Below are experts of layer 12 (counted from 0) of a mixture-of-experts language model. Rows are named router (the router's row for the expert), up (a neuron's input weights, with its number), down (a neuron's output weights, with its number) and show model dimensions 0-255. Each number is 500 + 25 x the weight over its row's rms, rounded and kept within 0 to 999. Numbers have three digits each.
Before each expert's rows: a language model's description of what the expert responds to. This comes from a sample of Wikipedia text that the model never trained on.

# expert 22
What it handles: Separators in number tables. Cell separators and punctuation between numeric values in stat and score tables, such as "| " after digits, "; ", " $", "% | ", and score commas.
router:484511562518503454540522506512495475530512494503506511482476471492526524476519468493480493490511498478535510474508442495533504526476485528490593475485474523521536491525506499470481489477436469483515505500472491489469498520500509499501505482466488481449525493483517512504485507507467518513521515518502523510520516500504515515509507546530460491515482523519505507557453489500461515501533491500527548508537464468496513464508473501479496535476555533496483491485528490517505467490527492564497510511502536513519486474462535468487494508503499481473509532528530568518493460470491459479507512466459495502474491452538475528521513535524459523550457501509496498500489480496526502527508494479474520517509520537480510488513477452504491479500501560486506507536526539530516541501460500
up0:537500494503465425483477480492546508513464531504540458514495466497501519482500457463488476489509491509538459493520526485490478542524535476508491472502481507470528503465532471503484511545487527512482514552448462474549467493513497537489491502509527497514504477490553537503500510474516459519492485537502526546502507498514492512479462507515493518462495494483498495486475490509478499484484496521493489523505477489484520543549510509563487505513498482520501512496534510513510527475506529491536487505493456471523493527524481448485528493500553512521456520509518511491518496514486514498518505461505491497502537540514504454542486494501472462498477522520524449514520488496505507445472491499461482518474532497479476494488483466511498494480506494494516527474476511538521499482450529
down0:498518502514513495490471504455495492512519527476482482521497490488466494513512520514445522497549507504528514500528481460518483531530509524513481520488470507496505528471519527492564505547484498510524515552499509493504483482523505513485541523537486495452495521462503491508476462521511526469532472540485464453511491518505507525509453488547494515528525507533494496486510473469490486564553460527489508504464525495494519497450518543505484504502476495494537504498500488515447489506485490519494526482543531526509471507502514555507461478470449514532511520486451489486506496472491531485543501513469488475481515516499485540554499517478484494510499470506481490501506551478497517491486462446485482491540519558478511465470501464498522484455480510511513533541478464531505441482456493

# expert 3
What it handles: W/St word openers. Word-initial pieces beginning with W, St, sp, p or b, usually followed by a suffix, such as Cow|litz, Ey|ew|ear, survey|s.
router:505487482474483522468558508537514501505524507481529493477506463543517516444471522483458486489476505452477537529514515529504548477464501462509474517476497549561487515523505503503494505476514492482506536477493526522471479508520517480469472487529535497493471501478478500511507540499436494528526524498464482467507514510514521561500469543480501493510497435469471496558493520507529525495497498504486544543495507466472454503486510511494473489489497519447520507495499512499454489513499488531524495549498467518484469523527535501517500468521461455534460498517505509579510474498511486495493481477512482566497514485511543469503513479530521484510537480513495458502522482494518506489502477493489490452509513485479498478530488484515462463481523512458518486496486513538464512517515484
up0:498453513467534502448499495501511510451518467477489480504499467500482518512510495477514486496515499543501492508501530544461509540465499494555515531475485490466483495537448505491453468472511471512470522469500541540549532536501477467515510454503516466507481491518452483444498479484480501462538525555475494459501492462494502522509499517545466510473492483513500505500480530467480517511474502536560532521513496452511547500466500510540497512474531494503488557533558532504501516530484491532489494496489457505475498512511514447501511521520487454483463478549472529507570496525500513509500532489487511506477491554541512512496487499518528448482516514450474508502499476501513500473486490457464454542498565466465508498480518503499515515455492525502463527502560507501517495496520486
down0:496529464518471538492522512489530539513519474494488484510495473546515537506538513439540529509519530498454523421472505489463465544482544462432527503462470478500525467506503473478498485515523499518478463500511566507479509517521485518505495482460498507504456497482491525482456481503503517483520541481507507502531473491471487501508504503522553498521531530502499470492509496475500460505480479564497478558546501502522512494481504470499494470531530495532510552520507497482520496459511506474519537539499475443499533479492514497480496509498531499497502519479516555528500477564535491517456458488513441510522533509498453535471468525501528486521473509478461495477508537466507514493525476529489527494481513490480502494484485490485498501510503547529516504504472493536551506472498511

# expert 4
What it handles: Line and field openers. Tokens that open a new line, table cell or list item, such as paragraph breaks, "(", "in ", "| S", and first digits of years.
router:496475548518517506502478472524523478482484465486496490537527535513531498498487457490463489484524513527513538489510473516515509480490525512543533515516538542529524492471513537466503493470545495477488509510528495517500493496477477483490477502536522481432511480494509533518546490481513521525511502524491522463504501560488485502523522522507558493490535498533521464521488509466495477435522483507538458523535482504466514494514529523478498513514498537502512511483501437481457516459509494503447508519498452481472481541505517493489466491439499450503509511503547476524497524468492434473484540481447499584500508496477521493556497533529498536580518515503492501524516484494518493469527481501460494512483491524489499508486493514456493469467500531489506546510484510523488513494500443
up0:526499503462517477537442508524497484478486513482471502453499523459495470504497528490479529499507510497513532471490529479495526486477541484507485504518475504504503501544494498493505484552506476477498542525521501506540466480465529552490496518510479464453499489544498517523501495514544517508498536466442499494508462540507503481451504504530500473458537529490511462510491467491431481471483505518565491512522459530508502541477475520535469519516473482520500535487519447496515517483545454519520545436516489513507483526499510495522453486536477475537504493447530516528495447506469546499518486464479519473479462551497503501517479487509500547504475525549475521493471530508503503502482480483482511496477450497481474542491548514508492451468517493533493515451474515521520505473461517
down0:503484471485547513477531519467506511469507496588588504488513509495517502519495485512489500505522523463506474556481529491484463517519527520525522459458559498462518511501506508467521464512498499471499494513511486484508532503539479518470522470534507466523525533472513464481522522481518526519489508509482502484473514486519500477498512495555517509532480487501505538480467531504538569483515471545484499485447506463483449516534469489497481520486535525483518502491473536530511510481471502475484513491482509459449444536491460509445517531514517525471492456515440513476484513536524517514564517489534532486499501466516493514531524453520502498533504503506490496496522407484506522550502542488517471521503499477526495525513516456491487557521485518527481474511486474493524497531503508

# expert 26
What it handles: Numbers and units. Digits, thousands and units like km, mm, % and million in population, climate, geography and sports statistics tables.
router:501472503495511510499532511503525475483473477544485498496461489511464492485534545580511585522491501546499512463493503526480496473479492472445535495502500527476517492481482503498476484485483510521486515507501503505527491525551488512531491521515480502453505515527516476493499498519481490520559483522494460486544443487521461514529523513510492471511522500497539529497487458473511488423521461455501509524458469532479484447473537480497500502518535503495497535482506496456496466552506495510495518502471515495525510472497506477516476512492503492495517494486489514471502511494510476455523520535531465494499498459519500520552548491478531532505489506490488488520526499502491480515511485549541489534444492513524502468497549518514510499480531490491525495545521510502490544518459521
up0:503506462494516516499506474475483567497546562534497515516521497526476505537507484478462516479509498530527572494538525513469488506527478517503510484477488509517491509526455510468477484517523492519496490504519505493520504508522527522554544541498500517503467444544514533470524501527505460548544502492488501501520505484528463489492486453491486477499535498483491490458487465517497474511512465531468514574495478520510472525493527527491492531546523476504463569492495503506496493526515491478532466502499533548494529528488516490510490518517485519536565508543503481547496434493495482497507464515537477503514495514499487509450526484469503482450491509485520490520493523522507505491530525506472505497498546472495497505531483513519520473524480442476532490503511498501508540496470491
down0:506535499532486505490497512545510504540546528518508529429510523493529492467471482510509443498512508513499482510534469497467489512495490468478501536449494465512474535508507492469470533479520471484521483495508468506532505513503517531516473547502509554508473492525516512555516484473500543510503460511480506537496522499490484476524547520440497479555518523499518479465482515508491528532497490478481477473478488501467460509488492453517497473535507495515524487481481495478528419513512502528522448503498544506563511499529503453477515509464469485517490538483486475457483517496501497512497466464469503524501486488482485542479512484456461527500513515515521508532525505436502501516473474510496551534497524489485521495540512489498516496460559492546473496509510470462527488444513481

# expert 1
What it handles: Verb stems and sentence ends. Verb stems and word-final pieces that begin a predicate, such as wrote, took, cataly(zes), plus sentence-final periods like "ing." and ").".
router:516537508474456464464536501500501469509492464505492501514536470516494494470457530527512511552517510508498482463460494490513504507456480513539507503489503528503515538466479544512521491522504475501575465494443536526499499503509480492525512484510479549488520516496548540524498489498495558509484556585534451520536479513524446506553488529498476475457469490459489508512499492458486507500504554491505492510522486451557486510552516515550502516497516521548489521474481512469483447495553523529493488540494516536534487492503499537519519481495525474527480510537478460521448488520503510487522489473472484499488543479529489504523444530523475554513528520478510520490537480473507479502494480460525496487514482492488485499548501487490489488532476490508466570504473497488529456463496501
up0:519534540493490506526559514511469518471491518522504492481500515475484491514543515504492502484495541525497502535515512479469545512443512509557497536539544505494538497477500521483544512489523456494484492480498536494522526523502473517510492495507516525506509511460480491499512478524533527519525512502484517507509516532498522523502480465484477444536491529492473539518497547497502521460488513511465520513459514508503452505521542479439505520467508561450468512477469538476478511513494524518479492506518490549418467490534486482472489505554482555476490489469510501480489509468494508517490495471476476469532518471457542521479535484513565526477500533531517464527549539509474468513469518490525493491504542513514504545488490488516501486488496517491502522474450491443515486485525502
down0:515486447509563496462478487493520521488499523501524492496539519506500546505531482541483536507512491464501472505476531540503515471505514550512479473525452473541470457484515465485448513525518491496519440535445482503533525506490538498493510475502482475501523443489505516482440521494499489478537515512510525494536528467532501526479467498490495501501481483503442485429474531503534487514465553493468490501485500489496459470478522504524495495514498504582495543495520486459534543494491516491509490475488501459565532518495511469493512480479478507500434501495495508486467504526472520507455440525518489481509467471495504510489503503521478504511481469463512526536456520526501513500513554509509505523476505514500554497515509511508526514488495503467494506478512490493498533501509479

# expert 6
What it handles: Lowercase stem openers. Lowercase consonant pieces starting a verb or adjective stem after was, is, the or and, such as s|errated, rain-d|elayed, d|igging.
router:497513525478482495497545511489524493471484479463454476531507460508494531512487540506497463510490486457504518506466503501520516511472493480561514500425492495462500525492501508515470510522457495511525525509449505488520476480484464509531510498524513461490485534451503512560498520520499511514519498523468453507517486517570488473523471516497504485490462493493521495489495481521540468470502518474531484495552451484471536483510518491515517523505520506542469499443496498523456500473516495518524502587494524504534555504466550494506491483453478486525501468517546457511523488508494521487490502502519503505494497515482542484496450487555487504500503478475446485511526515473514486485472465441489491506547538491504473482486505452504479527543511477515485490501504509516539489534516477
up0:515528467489525489544484446522486538532494511476530523480459527489486509522494510484520498519486472535530431510513489506513503500515504561482511520528498522455455477438509526481537499512538472494502461489523518519481480515532509452532481513477448509489489473528500460440530496500489508529521452480518478494521489487504484496548504525502445511500501472546483459518503492499493499540515466492501525473510543577532502497495485512520491492473491513451503521540469484485513529516515509455471494491504499492500489476529514467474524532528534539479502530483494509466495556505478490474483506519499496473511522515513503489523477528459533499530469514508544503552507476537485488481489535512509537489492505530531541501489524497454523527465469516561497515504511499462474487505493499
down0:544486497508533487518481487505522506494503496493522495491470535526514505490529518500501504534501512528526440499509459491516496488540500504507525509526509491496505499467498537465493614456540502500509488454508514543510502537526524511494467495485454515509502479493489495466504477499464515524507494518544483516504507485465509508498550516483545504520491512508468467496495486462479516525503491480465519488491493495494486522512508494502507529490475499481521490558501498516525487513509506518443396495486498493499520475566483504539489520531511474516501507530482529519478585490497456495534526471469482461466498478507487507536489532462529470561443527514518507485505487505545481506482525522478503490496486496532504500517486519474481492479486512499553509474500501494478529494490493

# expert 19
What it handles: Table and coordinate punctuation. Separators and brackets before numbers in tables, climate boxes and coordinates, such as °, ′, "(age ", "| July ", and line breaks.
router:490535455496507474465505518536525505472521534510457463503500482504497511480539475505460459575465477546495548476492532485472578437476529525478506496491490478488516507538545524523443504481524503473489500478485498489517545505531477482465467477508477455513463521477543455509483451503477500500510503530482479518499489505509493540509495476521520442504468478504503493514513485494559504495507464480512434515488505536490520450494511493500510513492527515523486496485512484537427469504461507538542496527485462503487518480537529455503465476499547481535488491455530480536524503500526503490504553523469523490509504507491522425494520479490488493535468498502489497493500527502497495449447475505547509516491506538537505504504489450509503523466517533508477515520521491495496475478506466
up0:466527482552497467524495507496517446538501478487508510498519501483535499538545517486483529541469511514542541468529467471518519520550480476522520477531493510475488482495503509484506475498513494463471512490508481470522512537498571505499469489527536517499481531548528462498494474466500486452503448544520503492545519464534526505507512519521490487485514537452510520501511488508531491510504517464533535519496492503529506525493497438499544481482513481504504491485499486459501481458530485465495534567468552476485516502483560444511494475493504465504518535487472518470478550506499490515488513546538486473516485525499503496463440494445503511503510523484546519482485460514484516502484504471500477477461535522493522472493510512536487496454534486504545481481526484447507491508515503
down0:505511513521456560481499458527559513515496497458482527452510509469517485544500519487497551492537532462500486488502498515496507510496467500498503465543519532517501516502535446494514499496515547433492495533526504496454506527524487504484503426497544516540502483519510518536499493470505556476500507487521481520513541445495502493512543530522492550520517528491498489504508475507499486525481485489516498537474506515486492509500508476497457518510429501503491490486527444511525480487521486463505440507507484499482511513501549516546453503483516493518507481536494472461538527508562519500467529521444521489534503527526484473469536456520483518489519482517513485480498466526482461504524507512540479456524536531498511463531456464448518490510493503499549475467500490471501545459511498

# expert 25
What it handles: Numbers and year digits. Digits and numbers themselves, especially year starts, dates, scores and counts in tables, such as 2(022), 13, 31, 38(,424).
router:531512534512478504494473476489511425512437501543452504454518556499524503548479541530486494567500495469514519502540499518515542479481536502507507488526503544514474513527552498486508513478515518523511473545467518479444498480504498494510462516481481509504482490508501504479528460503448516521507518467539458488520491547483497498466500472456475466451476486519473513563510457448485451485524502507519545520528514488469456513515455525542508537487519521482473554493503515476490497515477497507515489478462483471527516484483501504526472463533536471520509473471540499488463525488495487478511489498534521503523509499515519484496456520451493496537534501491470474499512512475497469504492525472518515494495483495508501513504483486534488548529538476488498482526502480540495497532531486
up0:473486486497530478524537475494446450461489479507543521508515498532520508515518480524475477537493483553491531507508474500472519515518514498539476539517502495475492539519501496433489517522515510546486496537468469500505503504489457490523541521527474507509577524556510511538493463488485534493529494527490499506514453541500553497482565483508514494470532504487537458453519505459523487503530537504538505555498505501535493495419447498538488531506506478456464502479478530530461507543450545516558507492484478518497519492478512492519438473538491492512502514544490509475502495482496467453494478473495487512546479501501516497509475488494516541517499525448523495532511574510515476452482486481534502461497522488535522533489518513514493476522498500481478498511479515525463483546477514
down0:500514496514506478506523518496512505502505469510482505507501504535473485423476496528563492466479482509503504529486503507484523521492489547507442490517458502500486483506501517467525553486515489518482501494515466495503515445495509479467536476514514497486514503522508519480532515503479474527492493456519532525526535529524472508451492519511479532493506495522517501494473476474498535491521491524497537524502523485524508528465473497516512489483504487464515507523487506468433508531526503498521519546479504485519506478475475571520489438510541530499464496460476503508500521522485513510528469508550521539491497494516485542519548488539535477534528509445493508510534487481544499513539474440466475518502520517497470545459470488528512499495521491482475483517491517483501465511543485